Experts of a small language model: 80 tanh GELU neurons an expert, 6135 steps.
Below are experts of layer 7 (counted from 0) of a mixture-of-experts language model. Rows are named router (the router's row for the expert), up (a neuron's input weights, with its number) and show model dimensions 0-127. Each number is 500 + 25 x the weight over its row's rms, rounded and kept within 0 to 999. Numbers have three digits each.
Before each expert's rows: a language model's description of what the expert responds to; "gets" lists some tokens that make up at least twice as much of what it gets as of all text. This comes from a sample of Wikipedia text that the model never trained on. Tokens count by the router's weight.

# expert 37
What it handles: One or two opening letters of a word after a space, often d, t, p, v, st or capitals, as in te-enagers, d-rive, V-irginia.
gets: " d", " p", " t", " T", " D", " c"
router:542489499485526501549463514497544483491512513501478539487500565515511498507476506497501469494489468499483524516522439541509482497486498544512531485478522519503448511474508459466515509486530475468510529532504493479488516503505513454485495493490522517498491525542484471512499537513519430489525487551462501476491525510497539526522478491537453487481497487490494495472489459458541530483531
up0:531508498479458506462461487491482460514475514532466549492504485498483497507497503457529497481482447520514541486507471485506505500480470510489526477524498517530454523510546523493498467475458548438513507505469520508473524519525482473543496566526504507506502492498498448494498518526495478506519456506507445485499537511521484510540467510520552507486487535497489490494506501538492482537513
up1:512499488479533524508477550494486483524498518514501528477466521536484458516485474515530463492513503501498500548498469487494518472509501540471570497487464501483442493521522458478485515473521497469531541494469504488484446480464474460474537509475538494486471485529493517498493551503549535529475514497494482505508496544522545502518516505515492479516528466501457526494479465505493491504464
up2:531510480487501484525462511476529514501521536502492452519505508479483510466509483483491462543498492499476540520527500550499498516502428487512515507460488494500484469530479482475519499471496485529477478498523468478526454470507521484504543448525539502489505506529487498497543492503544497511482519534458491490531494540507528457467522516507535491502529532536463511520463477470480504454453
up3:520485457485467517479503529490516482525514498489466487484475520485460502495512500461496449483489459456480509511491543491507547477495500489492510453522521495542492574517513484460522528516500510490527496487491460515470495459484504501463515504512485512479484537527480514562532511520479505534473453517489518511527477506532522478502538480535462483549492453521472484491502526514501507457530
up4:498480489482513517546525528462468500542526529503470504501450503471520477467484527538514513459497525490513536504522474512486508516528490543466470534513493491496469473523506486504514537483501532519486480438518476510550507482504502448480450511496492536501556505521516500491513471491534461532490522527453465481494497495454474500493462469491473491504551521517489525494491515523495495482542
up5:487501506502524539486478522502494512489529489505489481504486548552474472524529531488501536467470504487505529477504454497496537495520500524553473479465529463535516549521501479512515511541482500465526493493478521479476467476501507499501518499511511484436500530462524475479491480475468494486511441481481480521503497517493494519473493516505548476552474501531497547481534448502506465543527
up6:488499482510511503542541448486478496542496542480517517485539563510499490475503462524542475480492489502504507515506480490470523472539508522458514471469517475508498506480514495497442548489525513474508514490514449481489535529521515513476513495527519549487459478482458501471535526490525507512505505502512471519436490473496521491470485477514489507489544489493522526474491434500479529529521
up7:524523467450526498497472511473487474529518521557504523499510450518507476458483530506478483505487530523500492496497473495554506473486484495517537498494534447473473499514498473500465488487475486489512506491466508519497507462473485498482526469459531498531516480536503476522487522474505533564497522509458504531489480518499493523488440521493529533456518549501510498485490477512554520485552
up8:544436541482524500521473508544529487520532526482527483527508477471531520502479501533492501508496483493508500514532505518518499494513476524475488479488520517481492456463513507508493476501558514446466510526486490466467466490464505495567548508528522473511504457519491538512519492507501454525491493518503528490538494539500490493515488493432468497502533487506505472490466454505488474524467
up9:490478511511523475537494459466478498478504485515531498521498491523533505490488455510541470526472521465492490494519530515510506430498491551528506496470495544481565496486521493488507482546499486519459505509544456478498481453497461495477522480470512521529528502477486476521453474503476521519492525486513519468501514527453513511467536485484486525455497517524523516526489485467485463541521
up10:471521500477453485483492489518524545490494484539543480535491482488543503516553523487511516476520524479493500466510483567544531468470460521510482502478494482454482521491539482501518475506480524497502563451491463502489469511518469481508508512497464489522505468491498535454486500521493522486503520481497487524459477533481530535471495532497521544478510475516530494472489501556474507496502
up11:514493498481508445491468463481498476550470472484485508475500499495477543487483480508480530544500487536555529544490513499515519527503433483530490496518539476500491500513481506497533457492521503504505481471472508464522487475488500510490472453535514502511463474479460549498548517511542498479493521541511487518491532522491505491542510490487497511494485498468537537446463514477522513508453
up12:540485457507535475520504476484502495473492483491469517529469503488518469519445484458521502481486492529481519515485545549478509490508500490482519481515489477484450505495481493523504494504474507519504499552505554473481511461518475465479521501475513478496492470539436477516530532516496493483518454548478499467496485532513533508479511522553550481555493520529520503488487483453493486508473
up13:500508480517517500494516525507531546519509493505511483482498481482514513509518506505488451488511507515468456497501457503533478478486432508499511488485495491488472480456492498496474486519523558472506492454524521472515508527505513510461480521490536474549492492503451511548522501496533516569533541474503463478524557476490498497501495478483522515521499456490495564450526494497459526491488
up14:559465488458508482451499552501486511524498541529495504424516516515516491528506470495494497509453488466486463547500475513517501521510508513483534538479522470501525495504516484538494514515507488485496508443550515464467518524491514510530511543486491496504482511533464550563498545464470483503523486472456492494471515505536498508470493488496492493537500525510489490503462499481493510503489
up15:502483497518484484513528502516475477545491509519514574510485482480513484494450500514462506512447482523486504516507530477526496506490485531446524463515478526535518490505528466502497511487497534482557450508495560505502452500500443531536513492483484523487465500532473485509501521502512483529482467468465499486489511557492499506498473485508464530537501513550492501462507532464528494506500
up16:526532498511517508501499510494481516472472491522490508462543506540535538517522538535524536496529494527521534519524479460528469529479524530500488520482477558539466473513453502505510439517516450490488472474499445524495518483480537484463515449517487458486475512534502547507497518467497473511445504494482476513484507490498502493519491466495479503506503488474494496465495484489450506481518
up17:526509509469493522528521533494483482499508547501488497510510542485493499468497533506521534497530515512496499490520494533511486504467526518546534567499497462516509525523510450486496485524499469481473482506531503462466505506481501522503440477465494527437524439516527532502538479497499452526496535517492506522533517460495504505508515516441474493511524507486517510480498470448460503461509
up18:526536516472500512518483518474547484499507547479491491546519511447480481531507537506482469517499506532536509466502483492492517499459452528558498496466569518538455470486529482466494508432510502509492499521544492446499463494475501483503537489483504484466458503508534483505522477495535475510502522470486538495491489494487512516521485482520506507546463477498503485462508499517517496505479
up19:476463493479512467553511533469508466512516545440496501498469513512531502513485483474508458477492521486558515491516453545522496507500529503499495466497478476463478515497502536523480507512507477529549521473492501549473512501501512499480509450520495528503450485511520466518472463494500503514490513552538484497488519487507446531488497478482520488513482484533540464533538535504515532499525
up20:522520549486513495480497486512485478497538480505477497502473542529509500512529465491540482523499471471489467483500482495476499476502511468477499505491505493475466503508482464460482560465495529518508445540537474519484490472532510491564469563500551520520486463495522462541537511477505516500549513490462520489513519478482561542501499520487508497513507480518498483501466474532518521494506
up21:529467510483501477521522481484500484531500498544457483478459526464528469494521513454477486511493473511506494460523451491513526508502512493480493523480491463532492457486572477469530511527513492461501523478524454459499466489472516503478480477543524492534500476533467516495522492482529507528507500561527507459486485511548511494520483528503478515490494510521461551466532475492479506511507
up22:499514497526549525547525492471472481492526482507474545456501465560535475525476504473553509439523481519461500478481509546502493507503462519490500481499527476486475505533458472489459500485512507484512468512487458493479464455510502528494495502533494502508532499489481536499504518510537524493567483493520511518469475522496490475475508479551488520496529481521513530489470515474533516490481
up23:535525504497501489529510501529474504534534445512517473502517526505491552461517489506467509506484482543479473517540510487475488511479543532537501487484460504545471575468471474504518459525494481498476514526457505498526491498500498507513476497488526501499499483504520518501512505522459475502496494485506451476553490534450496511510509527522492497477545492508481527520448494503501487427532
up24:496517516475526511578553490507491443527533542479469521514513471537497484500480522480493479476488515524500529510490501513528471494521517491512542461512503463465451500503433520463514490493513527509482521524472527476498473489495505518491518460442519513493498510516523468511508472510486506503540477514464518461467486484483485479478510468521512525492509549560517491477499481485500466486523
up25:508467500475507509458506502488495508522522585471498481501524521484515502480496507495498464480499480543516553488521457495510478495502511508464486508509500513500470529498447517475534516470499463511517534522492468522518484514490479511508469479551536542544435539475494490512482550529507459495449526503511464481504500536486529468497511488475510454525509541493499493494477499510531489491534
up26:534516538479507483494471460532518496521539489471479536514489515471522476562504520534448515532516538563479506472514483507479493474485495503493488473492513483470533482494503477501498536519501473507517513477473545470556540542534485477506495472459455488506491461516524529503504514530511496485471515522497508475509542529536507511500449487522513494483538503511487494436490488486521522522494
up27:480530528528536480485533505536528475541505498493470499529532511544523476584499485518512519513508475508506453512487464490554486471518513558546513495490496462493528481457487513493484512491539505492494497532507507497528484492500516477505477520482494515510480489479535536500503506496448465523501522516512497506474489443470499482520527431523502465529512504507463484510482499519531501481453
up28:478551503544510565482486490489528507459515487545507501448485528424509504467520482555492478550504488495483497462500501508502490549519501527522489488486488471488486493472511476486499480507530509483505507549484508497521461513501496473478475477505485466511500492482503490504473540515450495488509528472490482521506476517529487500518467510499436559509547480502501481500462512489525461539497
up29:500468488483513539497488478518558477510546513484490547501481483503560522532473479506480475436474470491534525488505499499482495509492497508506502497524517514491505533463471506427536494541540499513467496499540482514497505510514507470465490498491460492518499553511508505536515506524516457503527494466521486495512476492517536497483510438524470512458478495535502500504484510486531506529564
up30:529490501481458497492495496501512509485553527511542547495513464494506489544513546490523465478461491502510561526447538510511499473500490560502467494496533464509467480448487525483468487436456495489495543484506464514488502486468519470551489503471511521535502530510501508501519516499535490501517525477487498517472535516503473515475515536481504514500494489438513520510470514512515517487509
up31:515513487491479481532504463498492503520514454496466482486535548530476548466472511543466502501522489527493513516513485564477503463541476506485470503484482534457506512491505478519523537508503512520523518492496500498497520486503478422497473464456475510505525503544514484539473525503498502470489492493473505515503476485513556480451499515498464510493570457533493494482501523505493535517470
up32:495508519476467540510506454484469491496482496547521500503500515490490468531497518497509527504499524498488479559466537465497466495503498518494509481470451515489490506510481551489507463494484546506514491522525496532482440473453508555493483498509505446526465532507488548442521502488464486470505505459494505473477534534513516489543496492511539468507499498504536491567493487502528497509509
up33:501499499500469476513498560509454545525468502520496520530497506480487489481546512512535492516495485483449504475501527511529492465536564545496465506447521502506525528523494522510519484509494512459489548503497496472533475502459503462516462462494483489478497527517484476493520487511508516498528471492548467529468491476479521528513456486495472450466484506561514475488500518513506492508537

# expert 34
What it handles: Pipe symbols separating wiki-table cells, plus semicolons, dashes, bullets, and the article the introducing a noun phrase in prose.
gets: " |", "|", "-", ";", " the", ":"
router:491517427509541495476514492497500480521524489466508509536494498493471497522512472527501524445468470499524507479483509519543473426505518457468524502457509470516476510524457478485515491547480512519492482475500501484453505504533535493484499478487478505531488501542503506485535503549490492459495523526479491494485510472500540516529522511502494538511504508523481564484493498517533466546535
up1:478500503564507468529470503525512421509527496494517515475508489530493527532499533475471513522494515503527543499480468537547510532487480488509462541515496499529544512471477483504518503538537506523518527510472476461491508483560512477499453470468486488529466498500534480511493507494505544495454483508494468504490514471502475523492512540487513492492528524501449461494511508462513521468493
up2:526472468512493497522478497484504549498512485502505517482490525495514497482496486538480494551498519503506518474514499506506560467487468514495507490512485482481511540541498481514542514487519422503521456488494493486456463516528498488502439513498485523491503488507532521469514503539534461508473496449530478526497519529480543545457525482468440506532513537510497501550483481510507504461505
up3:532542450482478495507493524494512510517520552509498511538502522527512462522528484462513501478490490497482496510490499534497522512522523489487536508512499498477489535529491498477466529520546451465500512477505517495468486492571525510458487456502452477473512477510530492470476482548464510493484488480502501506484489517501522525480520491526473523456462516535498485507482501422558515471518
up4:494496517535496508514496426513493481508484516471522507520496482494536488475480527496533521500487482474532526532539510434481526484448478541469479497461463494479466519539506478524511493500507497506524489494515490461480526503522510502473450471511495464481472523529480501501508507548481502493474473461466548530502494473492496528545482541527500481508522534447497477520475538501504530519470
up5:502545543518510486450494485456499515499499554473524514463495517474522512484502526529502507494513517549528498504460485493510479481528495455519474471503483513486453525446484521536534556507511508480459501487488495525470486514547507494480492474499511484500495504491511536466524518518564453534503483515521514520485465547506506493489489510539480519484491492469516492490452448530542498483488
up6:515529481511509540554522439517510525502521505520479486510509477497475486517487500490488547519476541498530507491491515485467474481502468517499524501505494466505513427471482448472556521498516527495557487526473475483435506498511493528481488504489503550479464481491472495459507493527531534498534501508499487477505539494466484474507532490499512495512544466494539517546469503523521491478514
up7:547493504482500490489510499483469491522515547445504512498500529514509475533443507535490539551488490530564493491479468471502463475518534516514462521491461526499500513516476574501482499455495447499490484509527502501476516495505502528506514526503502516476503512497476498486489475503505468489519496512476530529475519538490516517452493495496483448516474508467498551492517476499479514500574
up8:520491446509511511492506485497498451483542480492514504534486480489479496494534464495490508556520528471469472497477469515486470505426493458502505513528509452510498508478482504498499512526517437518490553489471513538552512469498537501580520530496487521478484466513512496483545512503478484469451501476472476483484514548526523497481501516515508499504483488490475537501512505520487480483519
up9:564533483548505529489536497443513501464478515502508511494497510510501446545502471506483494494528497480474498497516521479474477472503474511535548491484509445509485502500515522509481519480513529485530482479499473466466516479494497516514499506496493454514496515482499478475514490513521462500455470551507498539482450523502500497523470513496565528552465482474491527554464472524481506516503
up10:528454502478509491489528493525537499494534497530464486509477503497497505545479476481522560477530511485520483509464505498486505509519507455465539503481473476513537492486538493533512493495502485536503519487451525491440507495470492514514539502527501489462502550507529501495501456477480469503506490484496470507498515469495447451527530537467517508496490505499522482529485473516536496492592
up11:543448485530477512502500482486512508454504486509489516514476532475485532457484523523527537475452461458508531501493471490458535479535516513511471492520464526511504519518511512500477502514507489497481474470501500478502519484467493491498470510518509514476505515503479504432551510512518523509562474469501448495508518465469512532516503488488488571480520496506462527523513495453509539537522
up12:465561518536496511504497531458511499496494522475507498456502507517513542507509508474490498520496504509533466482530543481535540504502497491472505511493481502521452512494526522485491488533531508441453505473485531500488492544523503496496491451478498500487513528534512519547475538513525520514475479501467515491516460449495513505494449469473454480515484495514465464500523500426508489523538
up13:514495469496511465495501456456488498508531545523497532501472448526539476465496505462473487488508516515447524497506512484514493476494477489512522496481484481484492541484490462463551480506473520518532497530505524493484542512493499528458489531460497486491531513522478509492524494558488461473540567504492523514469494472463505501490458532550467535511527499495476465488515519503506517467490
up14:507506474514528524492529505517527469514492514540466511544513523485521508487514496473521441429541507479484461480494495521513502527527505470532516504499460495479513515464522455513506511466464507512511474480496498486503478507467500479452494491509540487474495533476505515570449566477481474464461505466503494507510514465485532516503505534560537509506507513492490524504512528495499483480482
up15:496497520472518506523475534467554460520477495526512465511494493495566507473518499499511517462482491518544436466508477512541516495500493517519500537514484490533462526522498510459471532483498482498503536479489455506474490445515471509490488503500505548487501488491513505476479491536480495471470519506508452492540474495508493517454472525537505492482468469504512493519474462497543508497569
up16:512496459517534506527487546529507512464573547495489496495546526523509533427523499473546511471510500456480499512463534518494468515515489508479482484501526515509437480502497476454506471538494510530493474481512528527513543455487516504490503500479479524508562544479509486515493524501512516488496500481471523475536493517493511498533491519479508477495500528493487527467511460477513476480517
up17:529485485483470563497485526492481527536485493510493514504486512511481529545457508493539474527457542489509541495483474482517519463503506483484471457490506522555483526486491533506480543527515545440511443480512521493503482520534507511488477481490495486551517501464536511506504544474490516507462517484516488506472505488496518521532506499445497477513490532511484437506505473481511533478518
up18:502510479486494477503525503444545490468466500505503499522496497530460466518503475521505534505484532510488489501455519521473479496479500534504489534525491503517527505489470506494474515481485515475559544499544437428503483518462531475494463502513504505509511543460517516502537532486498519479493521542474486519498549478515519539481493489474533514490514472517460451509483493513520488546532
up19:532503487481478478474470486479560526487455501564477521526499530498493485522515494536520495519492486497501463500513513519437523531511518548502501510506530490496506455459502506520504526475507501499489499491468457445495502545475496552550493495532479520458484539520513498507553448485497507511471472481463474505482471530528474467500506500530520501517458482481478503513499507514497489458488
up20:530499509484515516470465507496521494533481497512488479513501532518482489507534496515459516460542509520514475508525448479453475511516517505460488528483467506507518552451508466462479505512525517474538489503506521479471490484550514477532461492453525483543484514521520496551521498480487497470481556493478494534473482447532538504496543497496503470514478524477463507510474532468505497485530
up21:485505483488462534478514516519520516519484440530479480505479512486516522560517497511530523499527473460489554465493465521474500522509483510487495509484472500514512479489503507488536489481501497503452462511501533509547462506506514477513561493474466507517497505545526511502469443555509483479496521487474509540529475522487481495511494571459517460495514488504467544495485487531490530517503
up22:475433513535514483515514478542507491499486507537488558527517530501490507504507461491503484525515534496491527489506511537517495483514507489486545471461517458491443513521508462506489534552501490529501458491498522493429505506490488503499469518537482494541461519498520486536532528506463511476532491495490476512498480487513472538520489493465485443519512536488498507477474522488499462552521
up23:536480478561484457516478476489517485466492477521488518468455478486553512529489511499497472487470527513482468479504489530504541481477492530512512482480448482516488520500498528571542495479502461512515504496531512472446491500451524491475504517505430502478469525501520471505506500520487483507505485529530509500470479526504501557480502501490507553527513505476522525519509498557500518512493
up24:480496526544517450509522492478489522558523510469520534508488448525461489518478492482526546499519478497502480490513471488516538518485483496442502525503460488473504468532504525554521474530468472496530496476497543516477516505531458501509488462521469526484537487482523486531492481517459496458476479467492498525514544461478488494454471518477466512511503485534509531521505534506500511511514
up25:558484532517524537477511513506475510493506466536539522520493498502530475497518520504500504518470472511518480491521500481509450452550520477487493515491500545479529485526478541524472487499536472543489483468514474440502469489474505508469490512492460499536492463504537497497500476487530576460496524536516489482490522523540519471476487511521544444523494464500497496488511480490489525491503
up26:526534482478474519454500459537517441447508563464515486460510497494530488466474515501477489498501449484488478507515478530484455552498506520525482498492490469490478531508470511510520493525505500499494516513463497497521492513492465515530521485505508511455466497510476503490552502490485531533499452522503505530486475461477570466534470497536458519510503493498495489476512507515489504501453
up27:494481498498485480511541500552526499491526521502501498508530443496446502491496496462492561504487483484521444459464495471508494549487505474490564526454501479445503497477489510544482480521492508507480523525548492517522508501523492515492479514528515481481524523513504512508515520497480496500488504491483519444511499497495481503497476523553500450464534477501493508472541451481543456500518
up28:519511536495486495487448498553517483497542547555494504541513473509549471484537497492524517521450460504507486518518521494460493513494510525474489508457509506460499459492513546493501499458518487491511507433502533520509533497519456467506476490500533488487508504506484500504550514464511501500503470459431517480516518498474510500506544499488508500503493499465495515464550487464494526518511
up29:483540537531510460475509463512507457496488482495504534503482496468466492532468489509500525504521511474503507471496508486470545507483532497496457477527489481510485546488528468471522485498545511512510528506458511454486487496476481525489545525535548505502418475512490507536525553510480470503468552496503511512499507475520462539492533499489475519498531495480555498499470515480474502515509
up30:521489545483463516504502507525506558492547483487482496482503472522521473499498486547530490457470457503550516482501544476495512463522462521485473511470533468493497486495516478533501482479476495521530456504478507514489502513517500514511451464517513517508550505479495509501522549473503460524475539495493470534475529492519487537513482533519492454497487465503518488454482491505541543543517
up31:489471511514523548547507514486491535527520540499478546507471534490497498480452514525479486464516523482535536511500501489492446497531493483499498479525506462492526486479535481490524500506526516504497502479506467497441516492542479515544485516451472501505545512535522503488485456489497491472500544523506494511461484491555517478463455502485486511525459462480505456510497460513447503494489
up32:521511487490541546499479495503514525463525542479459525551510508522510524485482484516474528494465431516530528471515478482485482508504530494509432460480519470560472522447521512501548510513534531533493538472492481470468518481484495530484536471515486492506522493519513543465514504507506480523494507519491479468504488452485533532506518500522457521481511517493510515500486464503514487499504
up33:534471518564483495508511461520488535496483536540519489482490504506497468508513515514548539522498485484535519478504514497501493483495532473511495453503484486487514543551462470494463494530523450468515523482518514481479525493499513450499460486490474513509411499511495486521506520509526489505509528486468492499472533513551533511503532493476526513492481543494480518439471526502517503524516
up34:503451495525528456508479532459511528505482490512504480494493493483497521544522501527522504501498539543490466528499558491510518557470511483472539516514448486470458506499497524492461445497465482530484527495481484512505488527460503521501522478508480490552515484487465502501537499471509512534568506521536504476530500505480499513458466492494485517491516523471479491540514480508534493551507

# expert 15
What it handles: Colons, dashes, lone letters and word pieces in infobox lists and tables, such as the E of Elevation, acc, C in Canada.
gets: ":", "-", " c", " C", " H", "ol"
router:498495470484555515526475499498540504488476511485463555529499516468518462537456521553487536513519476499478520508491504505489474490462523508460519536456499492503478510510502469489496512528525483506522473511462517510442523491488522458482497487564491473508469526500532491487511554526497479464473482523469531467487495504519508541520503495465478501525521495473487512554480496507499548514476
up0:548530491524507519515542483467531527522488507484462540500511505476524462533479487507491549493519499519492540461514465547458509503510516530476512515531504503459478451468516512508526514523511522468452486490463485502504525461486493497474505475509525503512480483503503496531481487534499503522497492485503541496484486548510497491495512525463453510527577450466501486520503488520444465503491
up1:505473500520503452531487488504540524551500518510479520489518510522521480522466458500522540503483505468490511494503539512521465551499496468418488485536475525475537496502492510504481478567519497457515518496482550496492534503516498497503466519528515485508519516506521467475458494566484506530518497517490520524498464482506522477507521500476441467519516487491485488491498510447532517477503
up2:508473498472528492499508504430543514480469524492474493515495510497498454509509513492527518513473526482460491530501485491500469460523480524441460515525496461480525567523506477472488477468470513460460490545539494519481493499490517484487465484491522521506483503526493499544516511508475503513504529523470518479533512501539476518534543498497459464507451526498477475530503484524539524537510
up3:512497460484490471477470453525512494526468459509492478487501502526519476505480500446510514518480464487510552513472482508506521481512474508502538508484499475510445506511517456543458516503521469524482469513512564479473512486477527486501559547468505463479473527504538529461534467481537538510532519534482483473519526499476538501516521523493510518508510486492518497547496505490517512476475
up4:506526484501528495494435504526500476484516521537490528497477549533466526483502515517477530493502485553521508513537471552477513508511514508516530529504482508495506527530497449494498505553466470544465462513476476459499487509442442485458524480524501480503491509490531483508498491539504511482451512484489470476481492451547502502515525537496473515525500479447518494503489496483485489508506
up5:486468517539468538481518534460472481524534506485522557491444496507534524559498491472544484527518466470471522516461499494477504489504495544463527481490531490526496508508475447497505520471465498512512483535511516503501510481527512552521517517499473477512477494525500497489462473487468522500518518460508520477449483523508535495510505480504521535523522453478523541517453475491482508493494
up6:513506468508455492530528500528488478466527518513516478531505511469530510503494563510511553508496511497523511488499498540504535492489510515460518536503511474481445483510515499529458481502526485504479492518499486497505507497536521489505480509557504508488445502494523437476498510536506516488525493455488521533461493491481496524467497462495467526502520462440551550469463516487534495534487
up7:490497510514492484482475468476490507479526509488457492510476483501505412539477522517545498473468531508537538533522447465467513507513547481485485447463495516476463543534481458536493506504488489481494472490520483458480521500533502495506505516516483508479485523479557541483493541504524507479486539491524511505499508495503515520489464472490467517516500486520530520518531468519525522535519
up8:487485502483533499501526500524514490499518496494511464498471537493503462515482504509469490551519509496497494491528466523516499499486520524501527478471503516480523498473484506457506477512546480466524564478438537492532479511508505477478488504535519443500446544500489485515464531460453487492490492553522484537486479496521470553539527496530488499501541477524442506526484498498494519490472
up9:525533452498513488493467505495547500480507492483470506493503511436518532529480553482466474525518512481522562461535478501540515460455522534531447496504523492514454497487535506495496495520526487513492479494474500518458470479553519519519527492531490464455485481479531469501520487507490530494511479530519527472507513525503494515459512487457520479491516467486510522512459471478490483499497
up10:528533505486536482494530527503500540474458478488456485502465482473480474506473476514479531484515485501472529474507522522504517455498475528502487524454509465501526516498463506505487524484520519493512475529509491508492474484539552489536521446491479456476526507476531517488535501484497518526497474602469486448511502510498470483483455497521480503547524515512529499501503502538509483491510
up11:523481472527525494483507500514520498526497438474479542541560484449477468469480527507481482506498484506501434525485529497487529498506486482502461474466506523530527514463490513505491471467528498494512482491502472502461528478500493502545489462541488495546459513485505526492531498509495497524513477520467511474518569534524498554490490514496521465521489526456522502528471497526496491481489
up12:494491455537541476515502460465517440478474477493489486512505525530485479498533544480531514497506514475473456457500507512468554499472522518469494506482522527494492515499530486487496486490540500458487500473522515474468510479522534478507555471534506470485517551483505477463502514547503458502528524525444512490495510509530512509456542447496503502494502468488494496517475526516515478527495
up13:506508475551495510472511481458536501522469531533554543513490523507513458491496486593468531493495488515504532464505495482472509497503498512511514521463509477465501513487499489536493504493505473497552519510484512498523470518492503488514477513511492462519560493492489517506525480489471488507479503472485495515432497534532500530477509504512514466452519504450467532525522494481504522546453
up14:511500503477504508479465517492478503495513502504477476494497462483518448491462547478528521458526492541500448486471496498496511490510491517467485489495495529513445542513516487476517493538502497469503464494522452469468505437496444455481514512552489494524486477494524493490455506506501506459520507525533529537525559492527521480543517497511527465502534506527508524491519488499534471506533
up15:482452489484533445468491508499459442506480511493531489501521530506501494511511500511525497521547470521503473471473527533523505496490524523498507507497498470507503542499506475511524519525494497471524517464488505449518517499535500479503497485459505471488528488448556442461536530529498476458482501480510523473511545534533541547471528483507487531519481522494493480509504486467486483546489
up16:518513494512544527472502520481518534450531545490513517488483522481528511502495532473519557533472487492483492521446480528467456471466486485543527461507502523490475488493461525519483512481515489578491413539491472493489515484505466475527491487474494501543482490505537501518504517498488457521520491504503476521515506500515489514489466505494489469520523498531489481521510541464492478495494
up17:457462441505497456523528473491520499492542440482502466489513516560486530501486526510508504488506502490491558506509509492482514487500511502454485509505422468462519488478525535460491529522539533487503523505522508503502474501542478524508496521505485510530532477536470504512513509493489532503468474487495493533477522499524461468479557547510440475511497506471493514499508498510495490516496
up18:490514517514480496537474479515497497445533511533484519476472517510477506493517483451518521498469506506506491462469476538557481479522536525515479518487509481503490535515489482486500525460469489539476520468490489518502517481523473451507524494477488521524460477508547462532483520505556464481457526510545513504487495482538494491483510533504520493570520511523492496505494510546507471440506
up19:533497517486552466484560500545502454510482490490471530489476475492480503466494486490488481509504521488500506474472485521489519527518472481424497516473514527501485467492504476497532435480540485538488471526486542473519487503491537553525472538542459533506510497541509470528520479516518484536536487531492473515497467469491499503523493501466515490518487485520515493522475506484464521470508
up20:498498535501548479505513474531494476482474488488488483516467557456548470498462506521516461510566487511513505517491507491532473505463482481499549548484487520511482522484435474470465457513511462523560495480487463485505504482472477477493513473563499488529506528523517496512473497494494483527497481512474523539506495499492509497489485477490521496518518492462501530515479483526557504528486
up21:533455483525553507486474436515509555495497476520473541491504558504499482503530539506490467496483481477499509501513462475470443479484486529504491509509481475502505495491492527448501466493493527496528498477498520473474538476555532501540495530518513510532526465551531509470526484499478483525490498496490532469532483540488452523514499513497482482507525508492533503534475507480474506537494
up22:514513516494516512509501494490448492519495485472460508494533504518515520485467522496527472497460483546542518512559494521539484524554486493473529472467494506509515497494523486507546532471524513497490466527490499485497496493536514468476542482534519499509454510508499434482540508503449479476497488532527501498467503475502456514486462484493471475542499507534484513490509442559486481509471
up23:529480465479510499487491452525484515526476478508495485445503510472482503535457549464493510481493491480469494463510526522507487516526453500523505530495497482487478501507514454507472498526497475483532516504543501487498525477479551485556527499533493507473455492517493519498546532495473493458503527546517494508563545532499498483502482498462523478530548515500520533501518491489469503535454
up24:486482520488507525480533518508497496520501545526469492486504459527510469507486505525512526527554479535485474489508529507541470472454528519495546509506524495474491470514483483506520475518471494482502501482485522490495511497531450479509514479499501442508459535547556501507515495505450451484527503434509511483515500540499482486488444465529514542524506532495520464478458506509476510514488
up25:496517486526500483547493501479543444496487493504493468501479491509486467545518494522484516471459494446483509514494501501484499527490526541490515539513514557486503495535495497494471437474508499485487487471502505445501455500454522501450533470519477496510470511484519528507496519522529506479479477514483543502468551501529506548481490533492454501514484490439523489528503507548520507527511
up26:516543509526521492526493534522530491519495513521483531549471506519521488490494501532505567480498527522473518458431509479487483488473493507497482495515477506485477543510474486484495484496500469532475458470475502504520466492489523504486493463505515500508510499485507529496473531502482499552489486501463490466495517528495449554519489521573445518557509511455499480467494507497519538500475
up27:499489516524504536471451469507531503489522481505504504493462469504511435501462484529480514548492478521534498511508536528469443476504458560502552505516448469501510503462530545486514523491482519501517485466495511478501514475524499473547493553512514476547534477471518501476496516515526479485497515555500452482494526466514479516491477507494459512512517495489498490523480485501485492481506
up28:498510547560543520490463483492513514511480516519480462540507495511507484540525539519468549484470530478504503487468492499511502490486484513462513509483498473514478525467477498532494538492465491477437478504496514484502480436534506480504522477536435556488528535514532521490474509506496526494489462498454508523540493499469515493509517488529512484531542497528508469498466496519502520478509
up29:458494524502471480519475533469516484460512503476499510468503496452558470515464488518527469462502507524475494513524485523508465497551473528497493535501445508469521470514489541457467497527505484483475526488478497520480550515534488493488504500516521470534465512530498500506533532505492528517470511507474502461511444500512526538528508535459521485494460513441507482532496488494517514515525
up30:467504526459534474521496485528550496510510515521479533514470491490525534515502520537489505537460474479507508496538502511524450495471479500493522505525503497512536464531530505512491498493461493510536520494520497467477489545538443514530511450507438493507502523525502508466528457494498495510461521483479528531455485495461479475464471504492462504486474482474480507474498542506536542532505
up31:486505477540500494515494496473476494508494525472463541513496506485511473505480525496471509486477482490545482482511527467479507496488510474501556536447487511524506502512485476507449527491534527521481506528485542523460476494530514506501500530577503538487464537526481518499480513507487508530517513500491498511457514500554492557466503493473447496494521484455473506528463531518477501534453
up32:471510531455517500510525450518500506488479455461525505500487545525494437536524481493471550510455499551526527497506468536467447494510492501493516501484509500509498556501507495479453500538474486471488471477492479491497481488511514486509511520509472550495465522512517496465516491499518515523537512497520555498519484494471514511456497556504465506509525529521486451530532517493490484496480
up33:471486493517461562499520468489455493489497508508498524508490458543493536513493504549502472507467476484477519520523439491477466472480539553507508484492505555444463525519490542511531479512512483534474476522475526513489509478518516474527492466513510512491493551464536516467495523500485500508479512472462463492491497502488456488511518525501478527499516532504486496469487452472539488511498